config.yaml
d_model: 256
d_expert: 160
routed_scale: 0.5
balance_loss: 0.00154
balance_bias: true
tie_embeddings: false
optimizer: "cautious_adamw"
lr: 0.00117
batch_tokens: 262144
train_tokens: 757900000
steps: 2892
dataset: "wikipedia_en"
Below are experts of layer 6 (counted from 0) of a mixture-of-experts language model. Rows are named router (the router's row for the expert), up (a neuron's input weights, with its number) and show model dimensions 192-255. Each number is 50 + 15 x the weight over its row's rms, rounded and kept within 0 to 99.
After each expert's rows: a language model's description of what the expert responds to; "gets" lists some tokens that make up at least twice as much of what it gets as of all text. This comes from a sample of Wikipedia text that the model never trained on. Tokens count by the router's weight.

# expert 27
router:59 72 35 70 54 42 41 28 31 58 60 46 69 37 39 50 45 65 08 41 72 39 47 55 29 54 54 67 68 15 49 43 45 59 43 70 39 43 40 30 75 40 80 60 59 35 40 53 37 47 48 45 22 37 63 30 60 79 57 26 36 29 59 90
up0:31 91 64 43 51 45 71 40 78 26 77 41 52 52 55 66 51 69 47 51 56 50 50 62 34 55 39 21 61 43 30 72 52 36 19 48 47 61 45 23 54 53 53 70 86 22 75 63 53 45 29 35 32 61 28 57 57 42 53 63 47 35 45 43
up1:87 49 02 65 39 34 29 41 39 34 27 40 57 34 49 44 68 42 76 88 39 57 36 55 50 54 26 31 39 45 68 69 35 62 33 44 72 38 56 55 54 45 66 50 50 28 63 66 53 43 50 43 29 45 44 37 63 62 34 25 59 75 41 92
up2:42 63 56 71 64 30 34 67 48 48 22 55 61 28 51 48 65 55 42 58 76 54 26 53 46 66 26 58 30 35 39 42 54 27 56 33 53 28 44 54 39 70 49 49 25 33 56 28 61 55 62 53 36 33 56 39 58 82 63 43 55 29 64 54
up3:37 53 52 58 74 62 54 37 34 40 42 55 62 54 66 37 67 52 57 60 43 23 43 51 38 76 24 75 54 66 26 50 54 50 65 52 32 38 57 45 53 37 39 62 34 58 43 59 51 68 17 71 41 20 60 35 49 60 45 21 61 21 67 73
up4:28 39 62 37 52 54 64 35 55 31 73 47 32 62 65 46 49 66 25 51 64 50 49 63 54 58 67 86 51 46 51 51 18 45 45 41 42 56 54 85 39 82 71 21 54 46 32 33 50 40 30 66 48 44 69 41 61 57 54 32 71 45 42 41
up5:48 71 54 49 83 54 44 64 39 77 57 41 60 39 29 74 52 69 38 60 64 45 37 33 57 58 41 70 34 37 36 31 30 34 46 66 51 29 70 56 59 56 57 48 35 50 38 25 50 71 52 42 30 31 63 20 36 39 65 24 52 43 63 47
up6:42 35 48 45 48 36 43 59 60 38 63 39 62 56 83 52 31 65 37 49 40 54 68 34 48 61 76 76 67 81 39 51 86 39 62 55 54 45 38 39 50 47 64 58 45 37 63 43 48 60 56 74 57 47 46 27 50 45 23 37 44 56 24 96
up7:73 53 70 34 48 26 68 50 56 75 31 33 31 68 27 68 31 18 77 64 73 44 26 31 64 79 45 38 24 28 55 53 40 81 43 49 50 53 39 75 52 79 37 32 53 90 55 28 51 69 84 88 18 51 53 52 87 26 65 33 63 29 66 52
up8:69 57 16 68 69 61 57 39 49 30 76 21 50 40 52 61 49 69 69 80 41 28 43 29 43 64 78 53 44 33 38 56 31 38 49 46 56 50 25 53 49 49 62 77 39 39 48 47 33 40 74 28 52 35 53 28 77 68 57 56 59 46 70 71
What it handles: Commas, semicolons and periods ending list items or clauses, especially after names in enumerations (Intel, Nissan; Netflix, Apple) and after closing quotes.
gets: ",", " in", ")", "),", ";", " and"

# expert 37
router:39 34 56 35 28 31 71 38 36 85 23 46 43 70 37 25 51 54 70 50 46 41 29 61 51 17 57 53 36 50 43 50 55 49 16 22 61 41 63 41 15 37 25 61 49 58 40 56 40 48 63 34 33 46 49 55 56 32 29 61 37 51 51 66
up0:25 68 47 47 54 46 66 36 45 34 84 51 45 33 63 58 56 56 54 48 68 59 34 64 39 40 38 29 74 42 32 70 23 48 29 36 65 61 34 20 50 43 60 82 80 55 58 56 48 48 44 35 18 58 46 49 67 50 61 65 61 28 60 42
up1:84 35 20 50 37 61 46 39 39 34 29 21 64 42 41 44 50 58 85 58 29 75 41 42 45 57 46 27 34 46 76 54 64 62 30 28 53 25 77 51 44 47 51 58 38 50 54 62 32 60 63 38 40 45 45 48 64 57 44 32 51 52 58 73
up2:28 52 82 58 44 30 38 47 54 46 26 32 33 34 48 48 84 77 19 51 60 68 20 74 38 54 47 50 36 39 54 41 74 47 53 36 56 40 52 68 42 80 34 38 42 39 54 31 67 42 64 65 43 39 45 57 64 47 36 38 62 21 84 32
up3:32 57 57 43 72 53 50 17 38 47 63 27 42 70 64 28 64 48 62 40 15 44 23 41 43 64 53 65 43 82 26 51 48 54 48 40 54 44 39 43 46 39 36 58 49 50 48 40 46 63 33 37 54 22 56 31 34 70 40 31 51 42 56 54
up4:19 40 74 28 45 68 66 39 52 43 68 36 36 63 65 59 55 70 50 60 59 51 46 63 43 44 63 75 49 39 44 55 39 36 48 42 66 39 38 74 24 58 70 19 43 55 34 46 24 23 37 59 48 23 56 38 54 68 49 32 70 30 50 41
up5:33 59 30 38 49 63 34 66 54 64 56 31 62 43 30 89 49 61 50 70 62 51 54 32 61 48 62 83 41 41 35 46 49 25 42 63 70 20 73 62 41 49 27 49 24 65 42 38 52 73 39 35 43 42 30 31 39 42 54 38 40 64 50 75
up6:52 43 64 51 53 29 42 73 63 36 42 55 55 48 67 62 33 62 45 35 45 56 75 28 33 63 75 67 83 60 38 63 51 29 55 30 55 57 39 55 36 44 64 42 60 34 62 51 30 57 64 55 65 61 71 25 69 45 20 35 47 73 37 87
up7:75 60 76 35 52 24 72 48 55 64 33 49 53 60 32 77 32 21 80 78 84 54 17 34 76 68 46 48 37 27 50 55 59 79 40 47 35 48 48 83 56 46 42 17 49 78 41 31 32 72 69 68 30 70 53 56 77 45 42 50 62 53 66 49
up8:71 51 39 57 56 44 72 41 43 46 89 49 61 39 48 54 44 56 77 84 27 28 59 25 34 59 68 52 37 47 45 58 46 38 40 42 71 64 30 44 44 54 51 75 21 35 55 42 31 43 72 48 41 45 42 36 81 53 50 57 61 61 70 83
What it handles: Sentence-ending periods, quote-periods, heading markers and list dashes in biographies and narratives, plus clause openers like When, After, Before.
gets: ".", "-", ".\n\n", ",", " |\n", "\n\n"

# expert 4
router:45 45 63 57 54 38 41 60 46 33 51 51 32 20 54 35 47 52 75 19 26 29 42 29 59 37 36 26 63 35 52 51 62 63 63 47 56 45 67 19 10 73 62 68 34 66 58 40 60 38 53 48 64 64 42 47 65 46 48 33 39 48 49 51
up0:26 78 47 30 43 39 53 13 56 32 57 38 62 48 61 66 53 56 61 62 56 67 33 51 49 53 57 35 53 40 23 85 35 54 40 39 71 61 37 22 62 48 65 71 75 60 68 69 40 50 51 30 32 45 55 46 58 48 47 58 48 25 63 29
up1:60 29 31 59 43 35 42 37 50 26 35 18 54 24 58 46 64 57 88 52 15 73 50 60 45 51 54 24 22 34 60 51 59 62 27 47 67 25 56 40 44 36 47 53 52 43 53 61 47 43 68 43 56 58 59 45 56 53 48 22 61 49 25 80
up2:31 65 76 59 44 29 32 55 57 52 17 53 49 32 61 50 77 80 24 70 52 64 49 50 46 59 41 45 25 23 57 46 64 48 65 41 68 28 56 59 28 77 50 29 28 39 59 47 63 52 40 71 53 23 43 60 47 57 77 34 53 39 63 47
up3:29 59 62 54 80 61 48 38 33 39 47 47 48 60 52 44 56 48 66 45 26 39 22 36 47 65 41 76 29 71 44 42 69 44 56 29 60 63 58 35 42 62 37 68 34 54 53 50 45 80 30 55 43 02 61 37 45 55 52 27 64 39 69 58
up4:26 38 52 38 46 77 62 52 56 23 77 57 33 46 69 64 51 71 34 56 61 50 54 65 53 53 62 72 55 40 64 81 41 41 64 49 52 71 22 73 29 61 70 27 40 58 23 32 54 46 36 48 41 39 56 49 37 56 53 26 68 42 37 38
up5:41 48 50 36 56 64 31 73 62 87 57 31 75 33 31 64 52 52 53 67 55 52 41 40 41 48 51 74 59 43 37 38 40 32 50 60 78 38 71 56 39 63 28 58 33 60 33 35 46 54 52 36 61 47 36 24 37 45 66 27 41 53 42 54
up6:31 39 51 21 51 56 38 73 64 43 53 46 56 52 53 46 37 53 53 43 43 59 58 48 41 62 75 67 75 46 53 62 73 35 77 53 54 50 33 56 26 52 54 38 48 39 83 37 49 43 42 66 60 76 62 18 55 44 25 46 48 73 25 67
up7:64 48 57 37 52 23 70 51 65 67 36 54 52 81 26 49 35 29 80 49 63 43 39 29 77 50 46 33 49 27 38 64 51 74 33 47 56 56 56 71 62 73 60 31 50 70 64 33 43 65 73 65 30 71 54 45 82 36 54 37 56 43 60 46
up8:71 68 17 58 75 74 45 41 49 30 82 65 53 30 39 41 36 74 64 69 23 32 63 43 50 56 73 49 27 50 43 69 51 26 45 49 68 69 22 36 43 44 47 75 46 30 67 55 15 15 59 34 51 35 19 26 76 72 52 54 70 49 83 76
What it handles: Articles and the adjective or nationality word after them opening a noun phrase, such as the, an, American, junior, -year, entire.
gets: " the", " a", " an", " American", "'s", " new"

# expert 9
router:69 67 31 59 49 54 55 62 31 62 38 57 48 48 54 45 39 63 49 17 51 46 47 46 35 37 58 51 45 49 35 25 81 45 54 53 64 50 33 42 13 50 66 54 32 51 69 40 67 56 52 68 53 30 34 72 80 36 63 38 55 76 51 27
up0:41 53 60 29 67 51 74 35 56 18 67 46 39 36 66 66 46 59 63 48 65 64 46 56 42 60 54 37 68 31 31 78 37 55 37 48 72 50 33 23 59 41 63 84 62 35 72 43 45 45 59 38 24 65 39 36 69 50 65 54 55 32 57 40
up1:68 28 04 76 53 35 36 29 48 43 31 27 58 36 51 41 63 53 70 52 29 62 43 53 42 58 68 29 21 37 56 43 62 65 35 37 68 26 44 68 60 43 40 49 42 47 73 54 49 53 61 41 56 52 54 43 55 54 46 38 57 61 46 72
up2:31 58 65 63 51 34 32 66 54 46 28 39 38 32 64 58 73 77 28 49 50 85 39 66 40 45 52 56 40 56 51 57 65 38 48 31 55 45 69 56 32 74 50 30 28 48 33 38 78 51 67 43 39 19 52 56 74 42 66 45 53 42 72 45
up3:38 56 49 45 79 69 45 29 32 42 44 50 38 51 71 37 71 55 59 45 30 38 36 34 46 73 36 62 37 65 27 28 56 33 58 33 34 53 30 35 42 43 23 64 28 48 33 37 47 75 25 76 47 08 59 37 36 57 60 29 65 46 58 60
up4:11 25 58 39 44 66 56 36 69 31 71 22 27 45 48 54 52 63 37 45 48 50 58 60 52 55 55 81 64 45 54 58 37 44 41 45 42 60 33 67 21 59 70 10 41 66 38 46 41 31 37 64 26 27 42 55 40 60 76 26 53 38 50 37
up5:55 63 38 43 53 50 42 70 46 79 65 35 70 33 32 77 50 57 44 73 49 51 50 47 53 45 67 77 46 40 35 43 50 26 53 65 64 12 64 54 33 54 51 53 30 58 45 31 53 81 51 42 40 31 32 16 34 57 74 35 46 70 53 53
up6:41 56 38 39 47 44 23 66 73 22 65 49 57 43 71 53 37 51 37 35 54 64 63 55 32 61 89 76 68 67 41 56 80 36 77 51 67 36 38 55 19 54 88 39 47 40 65 52 52 58 59 63 77 53 56 24 77 36 34 43 34 57 27 91
up7:71 59 64 37 42 34 72 53 62 62 32 40 45 78 30 73 48 30 60 57 62 50 39 38 75 52 53 32 44 16 61 60 59 66 39 52 42 53 63 64 51 48 32 41 45 93 72 39 30 69 92 57 15 44 50 48 69 42 49 39 55 49 62 43
up8:80 63 25 67 76 70 74 47 50 42 73 45 51 27 39 69 56 56 75 86 36 50 51 32 62 77 72 62 37 59 30 70 45 26 57 44 60 53 40 48 46 34 61 67 40 41 62 42 21 46 65 41 51 29 21 31 68 47 42 51 60 54 78 66
What it handles: Words after "the" in proper names and headings (United States, Summer Olympics, Billboard Hot), plus table pipes, divider rows and infobox field labels.
gets: " the", " |", "|", " The", "\n", "The"

# expert 18
router:42 50 37 54 84 36 60 55 35 43 62 57 53 55 42 46 42 58 49 60 61 57 59 70 52 57 32 69 67 42 37 36 72 45 88 49 40 25 37 47 41 47 69 67 43 64 38 76 56 66 21 52 36 05 32 44 83 46 32 55 37 38 22 75
up0:41 79 55 37 72 42 70 40 64 24 81 49 53 48 63 60 52 62 47 45 56 61 45 49 42 56 32 34 58 33 41 69 23 46 33 37 51 49 35 32 63 37 75 81 92 43 72 70 56 38 40 37 27 40 33 42 73 53 50 52 48 42 67 49
up1:50 29 15 63 49 39 32 39 42 35 36 21 56 42 39 38 74 56 81 57 30 64 54 48 43 60 48 40 32 59 60 60 55 48 29 43 91 32 51 46 62 43 29 40 57 46 59 68 42 48 73 56 36 57 51 50 62 51 36 27 65 66 38 76
up2:32 48 60 62 60 35 45 62 32 38 38 33 44 38 56 32 61 59 23 43 29 65 23 67 30 60 38 50 38 60 47 59 60 26 65 36 67 27 50 66 28 68 41 32 32 41 48 35 73 54 52 57 50 07 55 50 74 43 69 44 54 60 81 64
up3:34 46 58 51 78 62 58 38 36 38 45 19 31 68 65 34 51 51 54 50 54 45 53 29 37 70 27 87 44 64 24 54 59 54 62 36 52 42 50 40 39 44 38 59 35 53 42 43 44 75 24 52 44 34 47 08 42 64 74 37 59 28 59 68
up4:19 25 63 26 49 66 68 40 68 40 69 33 38 58 54 68 47 64 46 70 57 58 49 58 59 54 70 83 67 54 48 61 41 32 41 53 43 58 44 75 28 64 69 20 40 44 34 64 54 44 22 61 42 24 49 39 41 64 60 44 62 39 51 34
up5:29 55 40 42 56 44 38 68 54 73 59 19 56 38 27 74 52 65 50 63 69 46 34 31 43 46 52 75 53 43 42 33 38 29 51 68 68 31 57 56 27 44 46 47 29 52 44 49 57 68 55 42 39 34 41 00 33 41 78 41 38 45 63 43
up6:49 51 50 30 44 62 45 62 61 22 54 36 70 40 69 46 39 35 52 48 49 66 60 46 38 68 57 61 78 78 53 63 60 39 72 47 57 42 30 50 48 49 78 54 58 42 67 45 36 54 55 70 73 53 66 28 74 39 30 31 32 43 39 87
up7:78 59 57 48 53 33 70 51 62 59 42 56 46 61 27 67 37 37 74 51 70 34 46 34 62 74 41 37 50 19 47 54 54 70 58 50 41 51 24 73 58 50 50 48 47 99 43 38 33 66 62 92 24 51 49 46 79 40 50 33 60 48 77 56
up8:66 56 23 56 53 52 63 41 55 40 85 45 56 47 44 65 65 66 83 76 34 49 61 34 46 70 69 56 42 41 47 78 38 17 61 43 68 54 29 51 44 46 51 76 41 25 51 50 33 29 65 47 50 37 48 25 58 59 50 60 58 66 68 82
What it handles: Prepositions and verbs in biographical event narration such as died from, strangled to, arrested, sentenced, married.
gets: " in", " of", " and", " to", " from", " for"

# expert 58
router:71 25 43 49 51 52 46 62 69 52 57 55 41 72 45 40 52 67 50 28 62 70 47 51 32 53 40 42 70 58 52 51 80 48 51 26 81 35 51 53 70 45 44 81 40 45 56 24 63 73 35 55 67 68 47 69 34 49 60 69 30 72 74 35
up0:22 66 61 24 42 31 67 38 39 34 83 32 31 39 66 49 50 71 45 49 61 68 49 66 37 50 37 47 58 35 27 65 39 56 32 45 67 58 41 27 50 38 67 72 71 44 63 49 55 55 40 41 26 51 55 52 65 70 78 65 35 40 61 42
up1:76 20 07 55 48 38 48 52 49 31 29 17 63 39 54 45 67 62 89 70 26 71 38 57 40 63 48 29 21 44 62 61 62 65 43 47 92 29 47 55 57 49 34 50 50 37 60 71 45 64 56 29 44 50 54 43 62 65 56 27 72 66 54 78
up2:33 51 65 59 61 34 32 62 45 52 19 36 45 37 60 64 68 68 28 54 76 82 33 69 42 67 46 46 44 46 54 54 61 36 53 40 69 46 41 67 43 57 48 34 39 51 55 30 69 41 54 57 40 17 60 63 47 56 66 48 50 34 77 49
up3:40 57 58 58 81 73 42 33 41 18 39 36 34 60 55 42 73 59 52 36 39 54 50 37 49 60 39 72 51 70 29 34 58 46 34 24 52 24 43 56 58 43 25 68 36 46 47 47 37 71 33 57 58 18 47 39 42 67 40 19 53 43 67 68
up4:20 36 65 30 31 61 66 31 61 45 89 40 36 56 62 54 51 70 31 49 55 44 53 55 33 56 63 72 56 47 52 56 27 38 52 42 61 60 36 87 35 71 89 31 58 66 25 42 36 30 42 64 47 44 46 62 39 52 68 23 60 47 39 53
up5:38 57 43 36 54 57 37 70 70 57 70 46 62 32 37 80 54 64 60 68 52 48 36 29 49 70 71 62 55 44 32 42 41 25 42 67 62 39 61 76 52 53 31 58 25 44 39 43 55 73 77 28 42 27 40 19 28 53 60 35 50 67 55 62
up6:49 56 49 26 52 64 31 61 69 34 57 35 73 46 76 52 33 52 55 38 35 69 62 46 37 72 73 74 62 68 54 63 81 33 68 47 55 41 53 51 46 51 64 53 46 47 52 44 48 54 34 66 73 47 59 38 68 42 47 25 25 60 37 82
up7:69 49 66 36 58 41 56 52 70 67 40 32 53 59 29 66 41 24 76 67 69 69 36 34 78 64 59 27 52 34 61 63 60 75 39 46 42 63 34 48 71 54 30 34 33 84 60 32 40 71 60 85 19 61 53 36 79 33 60 43 54 55 73 47
up8:63 66 06 59 84 58 52 41 65 43 93 60 57 38 34 70 41 66 78 79 33 47 58 35 47 34 58 44 39 58 50 70 41 24 42 44 63 78 14 44 48 42 57 76 53 28 51 49 15 26 62 45 52 37 44 29 60 58 55 42 64 59 79 65
What it handles: Capital initials and starts of Indian names and parties in election or film lists (Bh, P, K., BJP, CPI), plus blank table cells.
gets: " ", " |\n", " \"", "\n", " A", " ("

# expert 62
router:82 37 45 63 72 50 51 47 36 53 61 62 53 33 49 63 61 71 29 42 50 70 47 44 59 61 52 44 52 26 32 46 68 65 68 64 59 55 35 53 54 41 56 32 30 55 51 37 36 81 39 72 63 49 99 65 75 74 36 60 42 52 28 37
up0:37 62 48 33 46 25 70 42 68 44 80 58 45 31 63 76 53 73 61 53 60 57 44 61 45 58 36 34 68 40 36 66 40 57 35 42 67 44 45 18 67 40 70 78 55 43 60 43 45 51 45 38 29 53 51 52 65 63 55 68 45 41 45 42
up1:76 38 15 68 35 47 45 49 32 31 38 25 55 18 58 45 59 54 77 63 36 40 45 43 23 49 49 30 25 50 49 76 53 58 39 24 66 45 31 55 45 48 29 46 45 41 62 60 59 73 52 39 38 59 51 59 57 68 53 29 46 69 38 56
up2:36 49 72 61 51 34 27 65 51 61 50 35 43 35 66 64 68 65 18 69 76 89 41 69 50 61 50 63 41 39 57 29 72 36 49 34 68 27 66 69 19 67 53 20 39 22 56 24 70 34 74 59 29 32 52 59 54 46 63 48 49 42 49 47
up3:60 60 51 50 79 67 45 32 26 35 49 35 38 66 50 44 67 59 66 60 43 48 22 47 44 66 44 84 39 81 30 53 56 52 67 33 46 19 35 45 59 41 29 70 31 52 46 37 30 79 45 51 51 22 71 43 46 67 43 26 40 22 36 67
up4:22 33 70 38 47 69 58 40 69 28 86 40 35 52 46 48 61 67 32 41 56 55 50 58 39 53 54 81 55 65 48 81 38 37 47 53 50 67 52 88 19 65 77 30 38 49 43 43 39 45 38 76 46 28 31 52 35 59 56 39 63 45 49 47
up5:38 51 34 35 42 48 31 60 63 63 66 38 72 34 31 70 45 56 46 64 69 62 48 31 63 51 68 90 48 38 44 34 57 35 36 50 70 31 67 61 41 46 25 60 22 64 58 56 51 57 62 46 38 43 36 22 29 48 53 33 36 69 35 51
up6:56 52 46 21 52 60 24 54 72 36 44 54 65 34 61 65 42 64 48 32 26 76 75 49 19 75 62 83 69 61 45 72 73 53 67 46 43 49 48 44 31 47 59 48 50 25 62 37 40 56 47 73 64 51 59 24 62 28 33 48 43 48 35 63
up7:72 46 67 28 63 18 64 67 58 78 33 58 48 52 30 68 26 33 60 83 84 51 34 44 74 68 43 57 46 42 55 58 52 62 45 36 43 52 43 63 68 53 47 48 42 82 51 34 29 70 77 70 25 63 58 36 82 48 59 34 72 50 58 57
up8:67 54 24 64 65 56 57 32 58 47 80 47 59 38 49 64 50 61 72 80 20 38 39 24 56 61 73 66 40 40 53 62 34 45 45 39 65 70 39 58 54 61 54 63 37 50 58 48 16 28 60 52 65 24 45 27 61 75 68 51 63 62 64 93
What it handles: First digits of vote counts, scores and figures inside table cells, such as 242, 49,334, £13,222, plus stat headers like Pts and Apps.
gets: " ", "2", "1", "3", "0", "4"

# expert 43
router:56 57 71 61 79 36 59 58 81 41 48 22 62 33 81 36 37 63 44 33 85 75 54 42 37 50 54 32 66 57 51 44 47 54 42 45 52 52 47 24 60 57 42 68 31 64 74 35 52 49 45 66 33 84 33 64 48 36 65 67 19 39 49 63
up0:29 67 56 43 59 52 57 35 71 27 80 55 45 39 68 71 59 65 63 49 57 71 33 58 39 67 49 25 58 27 29 83 36 53 40 42 59 50 41 25 66 38 62 76 61 52 70 63 47 45 56 52 22 58 34 53 51 43 53 78 40 33 64 33
up1:67 58 12 61 34 42 44 39 59 36 19 17 56 50 49 45 60 56 73 48 20 77 45 60 48 44 46 49 27 52 67 57 67 53 27 46 83 11 55 53 49 39 37 59 50 53 75 67 33 59 63 34 44 56 45 50 50 57 61 22 51 72 56 70
up2:32 91 76 56 65 33 24 73 59 41 17 21 43 42 61 58 79 74 27 61 60 66 45 74 26 58 58 47 56 51 43 46 63 36 59 33 63 34 51 52 42 81 41 23 36 34 51 48 77 47 54 39 27 25 45 50 53 38 76 45 66 30 55 43
up3:31 68 59 50 82 59 52 14 32 33 58 45 40 64 69 40 46 62 68 49 52 41 51 60 55 66 23 81 43 75 25 70 47 25 45 40 29 49 49 38 39 38 52 71 37 50 58 41 44 67 29 68 49 22 61 40 57 58 43 41 58 19 55 74
up4:33 42 77 45 22 77 71 36 69 34 85 47 40 59 70 64 41 69 44 61 66 63 49 50 52 59 61 83 61 42 52 54 24 34 45 42 55 74 37 77 26 67 69 41 44 50 23 41 33 39 27 64 48 36 40 54 42 50 44 38 62 37 50 49
up5:50 54 53 48 58 43 34 41 61 70 69 25 59 13 56 76 32 65 46 69 56 54 45 20 37 45 67 62 51 47 36 40 58 31 42 54 80 43 52 67 34 57 39 74 25 48 36 44 60 70 48 24 59 48 42 25 14 55 77 49 41 66 61 68
up6:51 62 57 31 59 40 18 74 69 23 63 63 71 42 89 63 32 45 54 50 24 69 71 44 45 72 63 68 75 60 45 60 77 25 65 43 46 46 30 45 34 55 67 54 59 39 65 40 52 56 42 68 73 63 58 39 59 33 26 33 20 60 38 79
up7:76 41 57 36 53 24 55 63 56 63 27 51 24 55 24 67 51 25 78 65 76 60 36 30 89 66 51 28 45 26 67 56 61 72 41 39 45 42 45 59 78 56 42 45 38 81 59 31 50 73 66 74 21 69 70 53 68 42 62 52 61 63 69 48
up8:63 40 13 68 82 67 47 51 60 34 63 36 49 31 46 37 35 55 49 64 22 58 39 38 58 73 63 29 32 52 57 68 41 26 42 42 79 56 33 44 49 46 46 70 35 33 76 53 28 37 50 53 38 25 29 39 70 56 72 57 35 42 73 83
What it handles: Function words such as of, the, is, as well, and In, plus inner syllables of personal names like Cimino, Cachet.
gets: " of", " to", "In", " In", " as", " is"

# expert 60
router:51 48 38 60 45 52 67 63 58 60 55 55 66 29 30 45 47 74 54 30 40 32 44 62 65 53 53 56 48 31 60 36 00 60 64 43 68 42 41 89 40 71 44 59 43 41 47 24 72 21 52 48 34 74 55 65 52 38 44 56 57 00 68 56
up0:28 82 58 32 50 26 54 32 59 29 62 60 59 57 68 64 52 67 53 53 57 66 53 56 45 59 55 46 50 26 41 55 36 55 40 27 58 45 32 33 57 55 55 77 84 42 53 56 49 48 59 49 39 61 39 50 73 56 33 64 51 30 56 29
up1:73 50 20 69 30 31 42 54 54 54 34 23 59 40 51 40 85 52 92 63 36 46 34 53 37 68 46 30 36 47 60 51 53 53 24 50 77 34 53 31 53 53 47 49 61 23 51 62 55 57 42 39 49 56 40 52 48 53 53 19 49 62 58 75
up2:26 57 68 79 45 48 45 60 53 34 14 34 41 23 40 61 86 69 30 57 52 63 45 44 37 70 46 50 31 40 50 35 57 33 56 41 63 20 58 58 16 74 37 26 16 44 38 35 76 40 69 64 27 42 38 47 44 52 55 37 58 28 65 63
up3:40 61 38 55 90 59 50 30 31 42 62 37 42 44 64 39 66 49 58 43 36 51 40 52 37 72 21 65 53 60 22 58 66 56 55 45 52 31 34 38 25 35 38 59 32 45 53 52 44 61 41 65 36 00 52 38 38 55 56 37 56 30 62 77
up4:26 40 71 41 48 63 66 39 65 36 82 38 44 70 57 46 44 74 37 57 56 46 49 74 62 56 55 76 58 45 60 52 26 37 48 40 48 67 33 75 36 68 59 23 41 53 33 38 48 32 27 61 44 35 64 42 31 53 61 31 69 32 47 37
up5:34 54 50 39 51 47 35 47 63 71 55 28 63 46 28 73 44 60 45 69 73 72 45 46 49 48 54 71 54 36 27 36 53 52 45 76 83 37 72 68 45 37 33 55 40 45 44 38 56 70 57 22 39 46 48 30 34 35 62 57 34 71 45 52
up6:35 75 49 38 33 41 40 57 78 43 48 47 79 56 75 56 43 43 60 39 51 61 62 34 46 66 76 69 76 67 47 61 71 35 60 42 44 46 30 57 47 57 64 47 56 41 78 42 48 43 72 56 67 64 45 45 63 38 33 47 40 46 36 86
up7:71 62 64 35 52 26 71 55 63 59 18 42 40 74 24 74 41 33 72 69 68 36 40 39 85 73 46 38 36 23 52 59 43 72 47 48 45 45 33 70 56 52 51 43 42 80 61 27 30 64 70 83 17 58 49 47 80 49 48 54 66 46 71 57
up8:77 53 18 57 71 69 52 49 47 38 75 46 55 22 39 49 45 67 70 65 06 40 51 40 33 51 67 53 40 31 33 55 53 36 54 45 75 55 26 47 40 39 57 78 38 42 53 48 38 18 73 41 52 34 32 35 69 41 53 46 58 45 66 72
What it handles: Articles and prepositions like the, a, of in histories of companies, railways, ships and buildings, as in transferred to the.
gets: " the", " a", " of", " to", " on", " in"

# expert 61
router:73 34 26 51 75 55 28 30 40 42 39 42 67 56 68 44 41 57 42 69 55 36 51 38 45 60 53 76 71 42 58 52 52 60 77 52 32 52 12 37 24 68 78 55 34 38 29 46 49 36 28 38 51 36 57 26 41 50 43 51 24 32 36 55
up0:36 80 52 34 56 33 57 35 61 29 74 54 44 39 60 64 59 66 42 62 47 60 56 65 54 47 26 31 65 30 37 48 33 42 22 21 50 47 37 08 59 35 77 95 79 48 63 49 38 23 68 48 28 38 32 39 63 62 47 50 48 42 42 51
up1:74 42 07 52 31 52 19 32 40 37 19 14 68 34 52 39 69 45 89 70 31 57 65 46 29 53 46 24 27 32 63 65 56 63 31 47 76 18 50 51 49 53 46 56 61 56 57 75 30 52 56 30 47 44 44 39 43 70 53 30 53 43 39 80
up2:23 71 57 79 60 52 36 55 46 37 36 37 28 28 49 56 58 82 25 73 48 68 45 54 43 63 47 52 17 34 45 36 71 48 55 39 75 30 46 60 32 88 56 07 27 40 44 43 71 51 63 61 40 36 43 42 73 56 76 46 49 34 62 47
up3:42 61 63 41 79 64 51 16 42 47 43 31 52 56 68 43 58 54 51 37 43 42 48 43 25 78 40 80 44 80 24 48 69 54 54 37 34 40 39 29 27 45 23 49 29 44 47 41 54 71 45 47 43 22 62 33 51 30 53 28 65 27 57 51
up4:35 36 60 31 38 78 53 36 55 28 80 28 33 48 68 59 51 67 32 64 68 60 62 61 64 44 67 84 53 45 60 64 29 23 42 54 50 64 40 86 22 65 61 30 29 50 39 42 21 39 47 75 48 46 53 37 45 71 55 47 62 36 43 39
up5:42 48 43 42 74 59 30 81 52 63 63 24 69 30 36 76 41 48 39 65 55 47 46 33 53 43 60 73 41 36 26 41 42 32 47 49 68 29 76 63 41 68 33 57 21 56 48 52 57 63 62 32 36 20 46 22 30 48 59 24 45 64 64 59
up6:64 54 50 41 34 51 25 67 68 34 46 51 74 53 82 53 29 39 38 54 55 72 79 38 39 81 57 60 70 63 43 78 56 41 84 51 53 41 30 63 44 56 75 56 43 37 73 28 48 53 52 64 70 55 45 36 66 34 27 35 31 60 40 88
up7:73 59 52 35 34 19 65 61 58 73 26 41 35 69 26 65 41 24 71 67 68 43 43 42 76 59 57 51 42 13 53 53 48 51 50 38 48 41 36 64 65 48 45 45 53 90 54 39 37 57 66 81 27 61 55 47 78 64 69 30 63 51 57 60
up8:64 63 25 61 79 57 34 32 60 52 86 31 64 37 54 58 47 56 74 81 36 47 47 36 49 63 80 43 29 56 38 72 39 22 50 48 67 53 31 62 46 51 56 47 28 40 56 49 13 43 73 50 72 42 39 47 74 55 63 52 42 59 71 74
What it handles: Endings of Greek, Slavic, Romance and Indonesian names and terms, such as -ros, -ova, -itis, -ia, plus of and de.
gets: " of", " in", "a", "ia", " de", "o"